Below are experts of layer 3 (counted from 0) of a mixture-of-experts language model. Rows are named router (the router's row for the expert), down (a neuron's output weights, with its number) and show model dimensions 384-511. Each number is 500 + 25 x the weight over its row's rms, rounded and kept within 0 to 999. Numbers have three digits each.
Before each expert's rows: a language model's description of what the expert responds to. This comes from a sample of Wikipedia text that the model never trained on.

# expert 0
What it handles: Digits and verb endings. Digits inside years and numbers (2'0'10, 20'3') and past-tense or -ing verbs in biographies, such as worked, developed, holdings.
router:457510467491510532540477481477510470531514526491511459542536472585524492496498517513505537504514509501529498490541466474494449494508543516479490522498536487505471498520499496542479497519513515510509503510478533469494553549522509529521526451506488476458519542473546473488483496528471522500516511509492496475500479492539502487492492524464511526496491490504513498475479519497509503496513
down0:513516487497540516514486508524478507483542524498517493497514535471517488465497462505497480508506519464450480535455514540501518500510473504516537525517548510484474479515494498516451536496526537489459452456562514545536493542508503516451475490460517516472498487479532521514482461471510499480474523515531463479472505490473506502494513518457499505497585487538466520432504534534518498476519
down1:491502506504511511515518513494505476457522514531467556515494522542509521481483491550529573501497519523532461544484438494510460538491516461502454510497547532474482476513512505463471519480500530531527444464492475486512521494507520534467525538503507520487486496473551505481545510511438494530482491539502532510478503497501515514506474480504500514546489469490530500512484508484527514484536
down2:468521463445518536524483514531537540510479520547493548482496508554534537510485476487492513491532471533537462496465499469482528549513496503519533478513529573495506521506487507515488501519517469477483489487506481531457540497503510470504502488546485489460489531502498449476472490505480483531448521487478466472472523535465498508520514475507538522494508488532453532503525464523470441487492
down3:495490565528535517505489521491441504465494514515479521492496556504509507525485485496496503486454504470498485484463438527495507542528475495501457512495473525482492498513494474501497477494455492516489490538481472491520506524506492501471515515513528472524459477476510553459497503542509485510491481525521493468507519508526483510492507490460501480527549467494476493518507502487537517472501
down4:496543521523529537500497508457544475504508493529491505491519511518563514493462520490519523507471506534448482540516493482538484498487528512509480479503528507504538492489519496508502474492483450498500525509520519525445457475534517481444460499526505504476485476505516524496495533499499498495481479484482478471530444511553556494491470512461488498564465514473492527518501538520488501483533
down5:490491510498507500483457524491493482435535505551506533479497471473505471523496455504495499488502518490533506532516481488520488489496455502526466554444529482544492499500513482505489481524491495463550521442486468466515479546483553521478474544457503479475514505501548477530510511513507502476468501511485507458485519457476512482504509514541505478506493498537518517510518557448518496522531
down6:503469494472506501476474499519529537518458440460521486484482489476481511526525525460536473536495529546545504464486495460448493518531513506532540511460488472480502411494516490431491526518471518529479509530538567450474521499521494492554528522474496536536496520481501514478493469492514511508524498480462524490508500514530499493484471494500480540453486520495503504483471470558536472495491
down7:517497508528480456504468495484479460451519482483431485485533477488504492530530514529519521507489505484512543520521513485484477457562473487423503545491502516481480516520484512500501520480497514475511542450533486539541554495502512500457485501502484489487491465497537531528513510512528471497564468513519531482496514515498509462490496518468515496528468495536513489508505536527510485514517
down8:489524485473542480480506500465489526568455469477478471545514493520509494511537501495457503481532493533496526489469504502508498460488462470510526522556478527486483510513497497515435500493451504494507461486452545513517473509491537459506470551479532537512487569482485429455492474495486545505475458484451501494503517530455500493503533501523508508476507460484461511485463522484476499462514
down9:509521486534440509522516482508492462508484545448454488520480467448501513527520523462508481518530521496494501500528477530545547429499487507523493499475519505501506469544548490481486455516524517435475489502527480531506502496512539456489525516478456448514550517495512520495500483476514509472522538481502473495523530500523437508529530512508520479489516536491514480493531476441447511515477
down10:536494506486532511488503436457519469482479478477553452509535524474521485521477470510453490516462534496442537466507519518500527504449511513509520494504471479523531522464505496504478508456513523517476472547532490461496514503503472493459510481519473488518511506515531495464497446463507518491501514496508531498526502482496491475520493499532431501507453507523500510481486546507552511486494
down11:496458464493449503488496522478511500515502492485532465490485504537498521493471494497480504528468518480544481474484501476511477484506504526525466524513533492529492467456472540542511486496541512483492495530483499482496501484504496485529487495518514466501517514489524423524483524524507492534489529488450486498512503524520467481477510507500504507461475540518452474459513499493463477488500
down12:510452481513495539540495529517478510479516529515539429525507492515465508502505489462491511509519509499514521474532489476491505467484535454493518510544493526497508483533479457501472483504502470539501489476565495490467529527529458441494513500527537512496524486517469524502501543512492493528546514544488484526526521495512508510500508484504480532524534520482476496478495518496469501500473
down13:401526526514504496524509517504487500555524475556502510522503514502519489504495511510508480464488541507476482504522542513477513480522477536524545484474488478488469515474487476478491487481474477494517497486501462522526479482499447487496497456502523511423488532536512505500482501501532482491515484488493502457484487530512468507520509504457518511510528495505470540523512524510463538553497
down14:470545550481456490517481511528528495492527497506506535529456488520483493502439502476517493542534529503492519512526524504523480486463517506472489491475489524518470453474505504487485513526493523492495512475462438490514504485519458479471554535541465499529485531528526478466531516514494512493494518492487495505462462541499539522558529469471523519516458492487512496516523511479490484521504
down15:479518462532495499550446425555514536476542484515449511484483501501560490517487509501497486474503487477530484520517472446475498498493522506480540477523537512522499456452511475495464483450447491521500479513455508534501494535516519490487494460502501507428476488508494466530550522515529515512520509538503490493476489474481470491524487524535493490493545500528483557496536531485497504507475
down16:526474533498545460487471501471481484481519502459504462454516479536510491500534520484498453481467530554481477487478495509513540513505470513477539481460473478494509475545522496488525498468498518529499449469502516470505504491492495477480491519517523512517491461473475535494473548518442478510500501502463513520498497492463495495522508496511505443503513509490505539491508473514517538497527
down17:533519502435526505479530488495502496488493498492547473511530498460506514511502511508477461487560493504511523545471493524525489513538530503516475514513521472521459489463471547491509480506477443500491501526469509476454537499463549487559534505480503522525496524535521444486488517468544484543513513496491482488508552469524518451499503491497458493447496522468491501515505510505509471533473
down18:502508540501525519530507493503537455459503465496448529495524459448522513494518462490469524492529524490501564477520528487519534487507513498487491485490499463536483485455484527494512481517480521495522506499477472479515479523495489501495486562527494506498471488465512439493469538541506510514494502474495503542531534490464512502493467504516488541472523497495507513530489518488516531506501
down19:493523514480512495516498510506515446453507526486458560485462537521465517513539493492526514488473512490437512537517489492489469468506484497520503525487515499475477510536548487511504510491505525512527520454476496499554485534500504541465486494512507489490472499492468512444546493532449492508508505527511515520502481491445552464511491476495518491523506505508501531489528461473533498500539
down20:516485512494495502510511510486464510511487522490482519494510503476488513494497474487523482530548505492509469485514492502505480466488526521494513499492529542470478529480496502513521505492536502512506488552517516488509483504511510485519505494498489517539515467487517473502511508515484478497533485547509542491532515490490484532522498490515476571483554495533509524520513506549526528490491
down21:491493485523531497506514504517509500491506542490519443521511460464499499493523481533545515522494519535493499504492533470500514510508532448465466533527511461506484465549499472526465469499497492542530486475490478491553507494470469521472529455481488502518487534499527500537490485460497528484544486512499458497474494544504472543466492489498473516508485511536519533454500501484489522466479
down22:541497483450521474548472477487469505518512474475462487477544474467521500531480515500458472506515544457491500456523497514489509498524524530463539517521504468510490504514522486537488465474479508529553505504469468476509530535517527472508504468521478496497465498503500514513495532472525503510493461541514496510523496475507489516538482497506462507505492419506507525514485492516499508516542
down23:534483502510489516507478476517519477524475465488449542530507523493494457482531477496551519510468486518481473564469469471469501467482504533524487495513460491498495493480483495494541531554483515537522506526485529504514507479520510472475495497500539504548509484445512514496515489517529497497544481505508532488493478507505515472471472529472468488508482491515472483529499467472527458493500
down24:533510436493503496519473511490467459498486551524515487496521503491508553559530496510503469468497534455494509503505506528476513530471495464499497496484467551511527521519461534468537520519499489542514456473512493492557513497464474476463472457539496492554491471498480515532514454519492454506523490505468488539438511495488524510495512506480443473555542512498486504462512514487499524504493
down25:480488456495509499546479477500525502518511493512453438507509535475519474538495493436533489505547459506494524504517493512506532530509541494486432546506509502481525486504529516446456568492500497515553504542520542478513490519484471516518512521481458520554508499473527471484493522503491518485478480483500475521476460496491488493458501453493532522518492480518528471495501508506527503526481
down26:449552491528543500500524525501494507511488524491488512528521532485514539512496505507468493455561506470469516497517488497552497476512516470541511486496486478504484492527489479553435540478501523488486470467516495490485503480517513493510487484506520513486540523508499480484501525482482500508509510509464459497497489509517473505476472465466519505498528514509485470513474478532500532514520
down27:535501531537539488514493506529499492494531476506495497479534484522534479450535503490486494527488486502498503526515481472495511478505527514475491513464479502453500455512477497500471484527457443480539534471451482503487472554504507530525479497516473458435494523473493521530481484465499477539483519507524535475529517473494526523506545489494505511463533465526535471512523493510484482505519
down28:513488535531541455497520472501497484479497523519499526512489586458507476519450450528479497498488462467482477514482457505505519492473470523521537512504493559476503512452482481474493542524490492550519537546508536503522478506451524469507514520530514479505575538483482499463481535469527501524529529498514521530494494517491480489483509520538516498512495484528461511549522493479542518533509
down29:520474510461488498484417510488517524520484494487514450457511524459516493517493494494504493514508458518495514484513518528521521501513524525530502487523507493466513483496490547492520536497441502461487512521493482530458540508475486484580517499467491478454478501483481483512468511445489484483483491511546494499471533512534485520487526521493492486482494501489511479487520523478462464534496
down30:525493479500479504500499501522517484547480518524482465502531559463523501474467483501434505509509490474461511476488519503491558477499486502484473513467516473503527477491531493580490522494495557488497487508479515494554502420475517482492513494487505502532505526450445516524516499477489531513490495515501510508488503518490477456494513525509520478513518509507517511451491470504487536496492
down31:500529485502497449495467480474489505498511526530503450470558494502485513517456481503510468521498522485495522460394480485515519565524464521508474475478531497521522504534483531476480483475453476477534489491512502483497512517500551491526492547514463466507506535504565475450493539482515515535487549514473482449496530505554502508477539490485463519508553519516504473485492534498495507474549
down32:556476495473543563519476472500496510486483489519514474510453489486481497459518507501518503428467515524519509487522535486494505482432478514508543541488477552499519511497522515482481467527508502546492458521503502480477499534537459477468532489499535521498538473476512504529464484506431517467545521505505502490488500459507512506528517484477526498492541499467455573490511492473481486450469
down33:501512511485516467434453528503538516447511479481491547489482523484520493527507498471451520489525463474516511475500473463494509461489539505445533525502503486520524489475494516483507513502531474499538499544501498492473499473546500515519476486514489465481498498529506517519485517512422535483471490447501524541468480502506495551487485519533493512493459498483498472497477507534437504507482
down34:523486529504525470488480521497469513480494468484516464482500487520496483519527553493486505519482546526486486503566489504554457454461502462522523499464506496506520534482507508509498485512468503548506503476527481528527485484484505417483519488490466500526478448475511517503481490523481480503528493504529494503501495485545501509504485462496471531514494478451513533466512504500539503493517

# expert 3
What it handles: Table cells and scores. Numbers, percentages, dashes and pipes inside sports and election tables, plus cell words like Won, Nominated, Votes, MF, DF.
router:481508551532461480478574540463513479473471522482528591490458490445517518547481504494467489515487510497499490516496491471478484486542497525530526562521521483517480525488493526491482538519492459444512495520476507454515476498512481523486478508522484483541504446505481467512518539528534461492474496534499506477495475500486472546480533493463487478497525519464465536569537500494475469484468
down0:492468526479533481538520512467517508497529536500472517486487474500535483498516514540514502502460486517507515516494522476459487497504520459478451467518526495498487489510478500496501492473558502493546477549467493524530512482492500493431495504490528488513532515558486451493523494500509503504453513505522524460497531445504484484542514539500551475527486521484511501493523497464506486522482
down1:459490505453530496499469493440467510475523514495473514499484527558494482497478482505453490492507484465496525540461491524516490494468491477516547498472496521481464530508477492468529489511519519513491502481462478566468486557507518501543442466471465529471493508516558474490497489506500531529537490479484495475492498503489536491517505515516512498515502523516520501499535514528507489482496
down2:468500520543489493472539505477456481500484518498484498520501524497555480550484523508471481461498496450489533477511492512521496502526472505497517492525487512470510519465510524488490473515492485461507496530483474521520516491532512495502504486499499526527528471494516469523501486505503474515508538515487509460505502471520496523492493538473459524456545480477470500497523501543476553491481
down3:466518520477486499523491498425533472512470542500479494471514500490551520504475475517494487483532525514519470507466516538524484521475535467493502496511503507514505506468498464444531515535550452487499496523512516506494451531474515490499508485526500479554511479477526494473497542512495524514504493492504461508504505493524554487494484476490477482492492502511490499507511495542481491520498
down4:461507540523493494521475512488509479511459541523480542511513490558507442455528525532507468523531514506446521485436523551481537507506539538516491499519532504483494491478490504502492557539515463486546496514537489485495496505505549499511506503465492486497522492506516556490497491502491515515482497502486487483483524478496507506485504528521515512487512503514475546529463492465502455478535
down5:512470466472538493469497502458487506484496498501485517525518511493496474559499488511499504515438481494509577507498463498488506508506520481476518500504524453501469518487536512505534452506522531503495500491538471493482548490448495489494527535475499484492502523449532506504467482499482506515511452561520501499496509453536526511480520533485480496471483505490503484469534483523516497455514
down6:469494509487492488442492511478496487499492515478500507499492491509486522517503535456493520447483503500505558491521459526504473473509520452504515509490513500508495532498485484517522514527516500443465538481503493515472492503477536483489508530478522486512490501509526510487513529487479500492502496553547488487478558468514507507509498495528461511493471511488448492478523476493490532488487
down7:440454503488524480465503559503486475466479447486509482467522512522451442452535510489505513497519499539504481481495461513504516478516522498552515550471515510485487468493454507496509452513452516501504525560485529471491500474492549539492501540487503505518522513483507520480544553544556486483483494478503514485510463511483503532504494502485503509471425493475506479540513539496490494493509
down8:488480484520517474530535542520498498515513487489481497526485487494490477480508498560514510478508493479509475498514482512497487509519461460545466546454489488447437456486540515483490475526514544426530495494501535469451497485483493523498516571487537486512489495467503492510523509537518493525489523524530531538508504409506467482465486504437443530525540490503512452506478522511457501460527
down9:492505526528502479531502507498429511502527487491506473446513510477484470465479494487512513480508534542479471515494503508502513459473464502530468525484480512479534511490505477564495503496553528501447470488510505507531477526476493472517492454480493516509530540496475524465468543511521496477489506511509518533467468517476539527514475489518523488506562468501574484464501546467512464451463
down10:526549484503469496530514494488517516511572498504500527485480500507558519534511495483510544538474475497484539510493500503471497488498516526543441469476468495552472491514524518483529510523505493522496531532485494535485457504509508534507509489522485553512472466487486510528479457534482497488509491530489487513505475500474494515510480507535456479475501462557538476474511521496480504466474
down11:550502514478511527532505505461466519513487484508490498500473478508497521515518484522498484499499514543499497504489489523488490565505529525500476507504481496462484477500455496506524516496494523510491517455473493527505513531537465506513464460532487510509472489429494493470498526505489479502513510456498544491494507521481464501531518530496485501561478454475458516507497492497495514489546
down12:527530505466512531483503531535468519503538480470483481494509520477533564520482497479501486498503483494516489499472488540537482509483485510530462513526487493478490484487517536533504489551551510473504460496526492464487508488523514496485458496581475515458531492542513480554493485516493474517503491530492507526462489563462455488524509508532448532475517482466481529474536511505453524457494
down13:536475509449490486479483480480546542507532522472492484462482523497494501484426499495529538501514503512493507519510506500491517451483510453520494509519528524491499501510473484476533500538549496539503507467455524498508499471487515514455533526497510525534521518520495469478465534488532495465499464469509486514517482476490523469471474477524492478497497486497507490477527462487510564484482
down14:484523509495501470529482508493532523527504467511536486494535502518550516529524498536503483527511529513525530483502522480503521486499538461501500498509508494497491538493510506470482481529452513523520522533465493561480492475521518504488512479474520455511543538497477459519478488477517480528492492487474510522460512455475475521518505519506509476489471497510571486498462513532499504473526
down15:479486496508548501463544527498507500501514483532486498511506482483463471477475488476523440490535520457498498490471488478465486536522488487523503498497466482535496500485520509492547478510462503504532498517508532476458546491477517488502435494493458502469507466451475493520512493560488475494493521523488532516556496500510553479499496506466499462513481510512513488511505499463512497458488
down16:488505517482473548455488492522490455469446487509509496511479489509498533468489505455480489476545502514491525489490529479481475481509516499493502518551464550500530480521470509495483529468482459475512498459527491523500533534516471518503490469457513506522457485527492467515497489546493509533512491498485503508455520512507515491513474466474503486518497489506529519489437461529514503551453
down17:494482512512466522481491497487534489505489462516507491459523520477536485471470445479514523528507494501510467491517550491503504526539467480503457510514480466532493488518500423482474480474552536467514512527502476519469517481497517515475494534547516482530482486476534486558444490452489517468509478515479506539488519538536485490491482563510516502502507515507515455486507502499542471485504
down18:510494490527518528484478473461545477490483497509500486492492497541496526461500491509448508501471480460494483566530462480485506490498550502542527502457471505495503463494512491509542530504495451493444498567460508507485484477486462539521505541470536508499488517483492476485534455470512464474535536474467507472516507455453501512465488486476512488468452485503528501542526463521515499479462
down19:492486476543498518553499469550543489506454526513491456497530524464456524533487483491487516535510463505497511485480546458501535503497516482518516468535474490462464475514508530506496497494520469434473486493540490506506517466512535508562502497516514490515483495503513493502520526493542512447494475506540498520474481502498494489521512474501499501537510534486510514536512469500497468544486
down20:521461506539533532481477520479489503527518488484514557500505465504504500504474488485497503511510483509478501500542487477502469499514495491570464462472491436505510472499498468482487525501446453455513508510477501472475455537489519545508465502472508482511492534469512447456493551531498485469484505482514495521561467477490493490546478506454493457527442535463520490512499539502490529499459
down21:477544531503480509517521505515509463485512491482479477545466537521497488489438504526513524501482518501522502494423462513563529499501485507527549476509487487497474441478507525513511513531535474521484471513512542521499481515490480498465483513483511498461512503496494507535477487490506529494524445541502493502457507457508450483470498443513446440469502480450515506498514457479530510488545
down22:502469520486466523469508533478487457533511463511531520511496470528562498438465546486444511503467455509523483498497450505484485502520499487518505469524512441467467516451483499506481517509460494483525540507499520471459507527534504511556506522488504504466497504524490493516490525491533467508502569514501515458562519533501422485478524505491496484540533542488505493528451476530515526477524
down23:492532458540546515485486498504460535511545497500528525526473531491467519533550498518497507496523451497487485529515469516467501498528519472556501452510501510492486466488491525481456515431484499470485514522465505527515494541514492526500525537519501492519512521497531495534538477491424483491520521519490494524491471517574498484494474496461531532515506484493478514484484519498510494504492
down24:474471470519483478485483497485482510543478489495477551529488496486477506511488510516485497479514504507517494554522472500504543511529497489512519485506518488521487463527543486506503517470532525435490536493497541496404485490470543513505476523493466505499503523492494476512482557519442538486532493487486508495510496461496488506480515495506507509477489544509476494497504518459491533503518
down25:496492532507516531527504516486520499498520488511516533512459469489499492506525510464507552475497524536533504500529506481554515484486499518508478482538519511553519446480443488529503493470549460525516492511528490474488502505509476535521523532479474507466540513504501466472508482513533504495506506482444484512503544487455562509501471512538504467512475544557471497511507472499521515513472
down26:503525547504471500509463510448503492502513548509535508507492470499514494531492523540540526525517494502461466469525529514495495510516505441476494481529495470510504498491490480523492489479503500495514533486493474458513528485502494460491463483499526486524509536513497456470473501467542544494476464518486507516516515510520504507478493451470512516497482539466507523496449552509479480463506
down27:521517470507491497540486481494477520471469538526511460479475513470505482505499500486516533453506501473522511495491503483516536463485475469497519505571582449519492510467514502456454513532500420500537489519471477500505498526507505477499471502503471518510528480491510463504500490486475514488498475481556494487411502557474502470499505492495491451519469510494474511489570491523504515499480
down28:486487505496557519493488500512483502514498421469520489485496506505514513502544529472458511481526548515502540501509445476453503511465520542550514476507503501494501497490483489467491485497464520462493527502482501521494467529526520547497452518489519501497478477510518467473486497536458491475512530507482492511528492462507474527522544528518528537505500491518502534510522543485548512532508
down29:510473518492531491516502496557534511518496494529517501538486529494497530499492524505524485507507484526516504522488488535555532493483499531529497463504498428487479482496478498528490511550492493500537513477474513499528484502491530495523512478506475499514484509515532501495509523516517542540501516505523481513519500502501521485485507483502478532510472482481521496487515491500458455490472
down30:507475512516484479547478488468458492455517510452484502495532506502492509593474517481474501486540542530496478491495519539523526478526500532489502473489500489545509508483461416510509501494491490556492511495528507505502542524508471523485433498507515510507436503508532506497547526491511471508523491489522483475474522493494485508508497482502477480526482508495460461491495498478473461472504
down31:474522536525499509456475515507507520500493510457468494530455470492544514453497512460541513462509488479475480496494529525512529508512471538516500536479506479496492507529506468470520563492484526519499488492462525528507471506481484520502528509483470513553539491507490509496504550468491517511502459515487518476500473506460529513464497496514519520448505493521523478512533517530479512521548
down32:546502507460515499442495497508508529473459534492492441516487506447465498506455503523518478525506470490511501469490505514506456487487486475493507537498466470448504518455529514513481500520495481516524484525479525480535552480477547482505494522479490515531505540511486519468511495519504509491501495543513491519458472459464518479483525472459528532509548527484512504510508511484496498531493
down33:504535475485541520487531533474496466500535503500558473549476466548501524486490549531535506469534492512446543468490488553517537492487559483469468509489486510512525483488493470499503496482524502539499495499464503519493510443501484545502508445480542536514514536509498497515473506472483505493469494539478477543519528508453514504477545499515489509502549491470467495484469519478481475497492
down34:504526543478459482470509497497516495502468472459507487482489538543531573465505485523502520516485482493532500499490493521531517479532466506542547521490475541500551491481512515489488510495502473514487481519475482444523527527462486517513462508520549515537496476523540479519505502527538523550548476498483461503498509492475479503473524493452464482502525475468438523500508523493465507515479

# expert 6
What it handles: Mid-word pieces, line breaks. Middle fragments of longer words (con-cl-udes, me-mo-ries), line breaks before headings, quote marks, hyphens, and digits starting numbers.
router:504526534511450527492448508475504520510515490558487533497491518522501462433450486534520509546534461546492473527479540528537497487480469472469492438524492516454527457478514475512521536454509541527475502530526507489511547473498546476482554479479532510500479501526491550518495501474464518511520505504502527503489520493502522512480513476519530514476506461510515487557475468526500491488543
down0:475528487445506465528504503515478502504501500474511492559462547487532512512514474518491463467499509464512473522525527483481486537499498514502551496503511522471480483475521490525508513499523514460465526537494469511471501473490501512505530453461523498478523497539474490496500498510490473510509505534501510502552481515471508532529465506502479483525466461517500480487507550545476534496508
down1:473524514529501497500531502472492496476507536498531520524495483488471484510552458473500534437512496520523497517498464514483490517522447483493517503555512446502458554481505514495465511517529544496503469485481515517528544548483495493456486486464496494479463484513542494491489491488448511508479478522496481465484519477508493487488494473495540542482523519547523491520536517517490506518521
down2:461477514523483497559475491506484483503453496510494456467486497496439485498492499542519496528488531466541449519537516525467516493467518520523465510551481502454480490497510546489489533489478519501486468494476502471531505513528445541489526483475477484562474518490511535544486495499554458538552507476483461483509571490476538452485488486515496477489467509541542491504489524454473480489496
down3:521494464514490519480491495512535525502462498518490496513513522488536516493504443463517499452488476473512466542491458516477478499475509471499475483507441524474517492472527493473548513509485503472476493512503515507522555527484491477522443520520516459548517495508491480508479486485497525521472465531470472493486541505506491529519524502535499508520535497510453452502532486563494526538499
down4:494442525508521498490507490491500503544616539485480484482493505515482495521525481523501520460471513484471477516473498494534487478497525508491527493460512529503488464504511491468497446524557510514497546478490536517523500531518505539525505529550525449473490503499501528484526541515494520502542543519504498531477458499444504505506519533523485506531505526523479513486544480507526481460490
down5:504483470494523511468538509497473506513441511502486470512485452491474551470530495500546520476487512524500513539504503510485473492485502507485508499462517455470552523483505498494545488517508479502512513470501453521497524511510530515515497507466526530491485516516530505523484464489543499479481481531497487499512514483509491447502543522471481479513503508501533468476503537499481531503487
down6:510520527542490482484480539518497455514481522556460516497521500452498480427497493499476531499494453475490499507509510508524528460517556493486471552513498518508497531469520505488478560540506501555514480439469506472473468539510497487491515528491530496460497507490486464501497512482465524510506484523514461465479544493480478515470522511505534511509498490487494478482478547488483516537510
down7:490513462474473504518568504528512558516499504491534430490543470469474505524490521488507492498529502464527469509487501501504512483511498493513525504481470512511519531518455515507518488524473469484470490489540518481449479526504506492474530524509438501507498556503533496448461469522473513493524505481493503524477496505456459520478465495523488467516459465496470497460480480527499473507484
down8:519477519431496508507454522529490528481489510497512536500500509523539512505527507487467495454510532465534471503514470470511489489492499488532515462455462485484483490503508462498507499491508491488459572515520483488445491508504512489490517466502463506503515483520503499471506527494489460464500456502499471485487512512470481489543523521506507543490521485493513477520483478505508464485500
down9:509551515496490504487519516498483465479475499470534579511502475472476475525507490532458456467504519516479475440501505494537481474474516484511535468551476527516508497473489524448522488481539500528497505515512467437530486515486503477517457495503515499514514488521532549514508473488502497499482509502541428522502515495463488504527554504476511488498531484522488509534526511481535483516514
down10:505514510511503481497490513502509442513497539498509513505527528512470486540529481493516480524511479513495493507519547493500468502511531493491463451470486508548530532494499502505524484470481482475525490471529521546500501522507487510459492511506521460502477489528564542486511520507546505466516498501518478486496555483475503515509539525498497514536471515511477477509478529496484459521487
down11:508489515493544481543485480475497508544504504467496505508482493526515487540495531432506477565490463515530478473473482510476490456489503439467527493493457456478502485495464464495476511469518527528496545523462507490427530505454503452463516501502486499472503532515504468487502458447495544515517503508494517541480543474513532490524483501502514511537460491477506462515459464529483475483513
down12:544500501500496524537577490504433495499485516505500492507465524507480496510467510488524506477531488511538510486518554537528511498489466547503531502508530435512485491500432481512504504499523487517495503525503515543520523500494528488550475550509522474450462474484492494475523539536489486463492512525505501502489482513490502459539511551483473473452519506478452454476528508478532471503526
down13:486506516489543478496520518494531501496512446465451480523509535453536487497494475498501453508479510510527538540466511487526518478508509440470467539509491524496525505513524473540496496467478553547516480466526482561527445477506506520485481524480466492509470514515513504528473513468504506483474486466489510516497492507508553491518446523492496459488491468517477494504484514517481485505521
down14:518503553491529520512513483495495516506450508523508509452488432496522523466527517479534495538520530520503533531509477465503505477534495462465499451521505532543432548515483482499533487502528493544524478483548531548479518468527466508521533474481513539508512480480494538476513531493533448504545537491553501516519504494507490470542473519523472528529462553496468503516515503533509474445510
down15:496520527539529490466526479515524496495529509534467537463473503486534508487541493454511473480491520448470499521500479479529503431486553510442554488460520488529519488512504484538467441486470485513530491541472461498530479511505514489547474511486521490462472527516537486494453475493489508518515444507516467492487498508457507518487466491498501508513508502501455536480497486476473509499471
down16:444496506529521489474470492505529495477519506513485514473491440469514529527512471482517490491465500537533518529490463487469492514532487508512498517493476495477481529489487499484469509500492511491473516465455468471523503503511536480481512499487498532511536545472503500482460436511515495464506536482496519517506499520465489573515476454546467503502529528533487450533526506543468498509481
down17:511525508490479477545500491529505491489536506486483484456499499497495493560508561487504496522505495495496479458500507482510457496498567512507491503488528515471508501515463527502490506516499505502497519532500513488510471496502481484481485488516503479480506545532513462478486508475531528500517502529525517487452513458539522520502478505510516516533475495479475544494491474492437517479460
down18:516420508489493514498479508532513508512525495499523504523494513445524498497514503521499487471513458482533456519510539454528512491504492559508518471499493484492505479537453519518487519448464538533521536537470445486470482455468489493542515517498487545530489470492482503545489527475518517494463524506553529468513521528490529514516512436536509516489529521518500474453519520501497527515453
down19:550509551534524450518530462459496508488512529554484547556478501464543482498485520482491520488505451513523531517490519493502512457435555514483498470497490476505499500494524486504527489528445503492487507473522520496559469533455519477504514521539533529488507490489528504515505521481495482484504494567526490508479496447475501532508478482512464511475509487499522480517503506493527463515512
down20:490523549547470491473474497480505491509544474439513441478511464519484444490472501532505519559500510464471480518486477484494536488524495507503450542501512491487474494475487506532548497473536495485497489515494479501520504475459528478486534514465485542492487507494466491486549506503456497522529481502525483491506481504512542514506480459501502517532495485444499491464493482493444530456513
down21:519509472470534512566539499505470451499485467515513449502452477459484498487541485516506511515509512500473522490489486462504552476536509464477512509510534494507469530492525479503474561481481539489507483508494476501523515545515473484481501486489468511486527494476512478501470476519469503523472499499498512493497479512490536473521441465508512521506535511514476491523448470461499510493500
down22:497535538521501509456513495510466500484540525526477528505534526474532502436498485510518516518497483490536482459520511485466483551515498494467512485498475511456508481482571487520483515472516484529444492481470511457508518495512484501470499514544469500486508486457501523526520542480491518513518500508486499484492499466485537489500486469483514518527475464508504500498481551508502516515515
down23:487521490511530504471467471491503526495539488516545510479515486522543496532470523523464531474485522512521492484477538530502496501519476496475511477532485473504490518451495511503568487516510508501511493452515484510473529474443475481478500505531484517505488505482480479504535513478493509459527522480498523503511475539506498508481511505531505461499488504506518528491462533480494519479483
down24:446492457503464472549512495485494506492471438537477497518480488483485547523466511543508513465444516496492486469507514531468469546496532504511493479497489505491575508506517485495518526493487477525481536546516509528471482483533486514511473503513524521507516530513497487482537482519569499492507529471467467532449486515528496487507481501474477488481463461536507539528508515490465491520479
down25:473488490499482492541497525528512498510480447506509551518508488559513471499527577484494523473499467500500527462534467493511497505529485473459502530509502531503509532497447489502480515508509508471541482464481483533513516529507509526457508476532514498448492557552518478487537494499497504528531490467452568464465488491510510537527473471521502511503499489503507552549506481520463493533521
down26:466476471488528501507526474442528515503495512556464518470552469523510530505524510503519513526473511481484545527506457529509495499524498529467538516464489487482526465482456527524498460458479509474484517509523473485492501479482486529506541529535503513489532476530494526490493553536504487531494558491504478485488521497518481501505488497483498510454514485503520479500470448553496506491531
down27:468518530546520475498467518467466477509534508532500542472500491508508526489544529526489499497484555444426488523507509468490479520489534479503476507487489477473491515496519539492434528513533519472530451526525507532498446479482501519539474497511460500541469483490495501476504475488520477504546545507514457506487501543467470500514512504498495486522531504465492483514484528488552505495544
down28:509452456507489518484499494503541509501480545565480512530496531523488517509498515527454502472530527512517504439515470552549505518506495508491510474485471491496518474493503496525547500480506542498531530528496486446542523556526488518529484484514499487482543525477528504499466526483523547506448455498540482487517539551484473532452543507478514504492503488520528528491477501515496471515472
down29:510474486519473476472499531478504478486461525551493468491545520533504481552484523472526526461506519506525469460497475498538504518495534521537461504483516486534493447488515518488491496561502517503480477511510519484539474529474505523554491485453520514510492492497522470532501516483466449507469479486467459523499484533513452416504488437483503515463511530479521522564491524477531503493488
down30:493506533495524528537523523475496500491487509467503504525504491534550530510546533465474493488545471490525465510494515551521531520487503504499534506474532458509450536511471499518549484470540517468440480547482472498465518521494472468542473462507502483492516443499544496518521535466517534514528468461539495534494519551510557479504514521500442503520501544477483508497517496527472544504488
down31:489512480489522541455519543504454485457481501534485502483515492520509497523500485459535526524485524510511493476486507493531510508502498502523464457497502500540508513528482526519507468532498472507468488507503504507462554504518524539503520505502498533488454523502521497513457539497481479492473504491531499503491474487480504480461483482496451516503521501476520474478512464527517461489518
down32:481468515496505504469502509516498533459469531504484519438462551563535483561465495516536556546538487553505497549477509520502529534475490468456548477489511492548500532495522536493526512511537483502530559471432495514509518495482481484482483487527499524467458474466509466506494504488524507459465526496509476493530500528497484497512509509504472503424473541507531466512516491502524496516547
down33:508519510516527514427457512509508511509518520494524493493493489491484508512526482490480540462500503482497486516513499508525529483532550489504506489491538481504508522514514503531553481511489497497485527503498528524531533492515522479459505454558536498521459504520453514523547483454489543505464480519524520518473466518463511498521521544502522533510536455504495488504494447470494462505470
down34:506489485520472487523504496550482512493530500492504517505426478484490511525502494459474504461504530497501488508514498478509479431538491488469500557499499525535473548516528530540497448467503512530496522454523450487514519502515468472462530507533478509489542492488512445493496464524485478493508520489491495466513511525509524521526491459510489549527511513479513517536499496517475507458489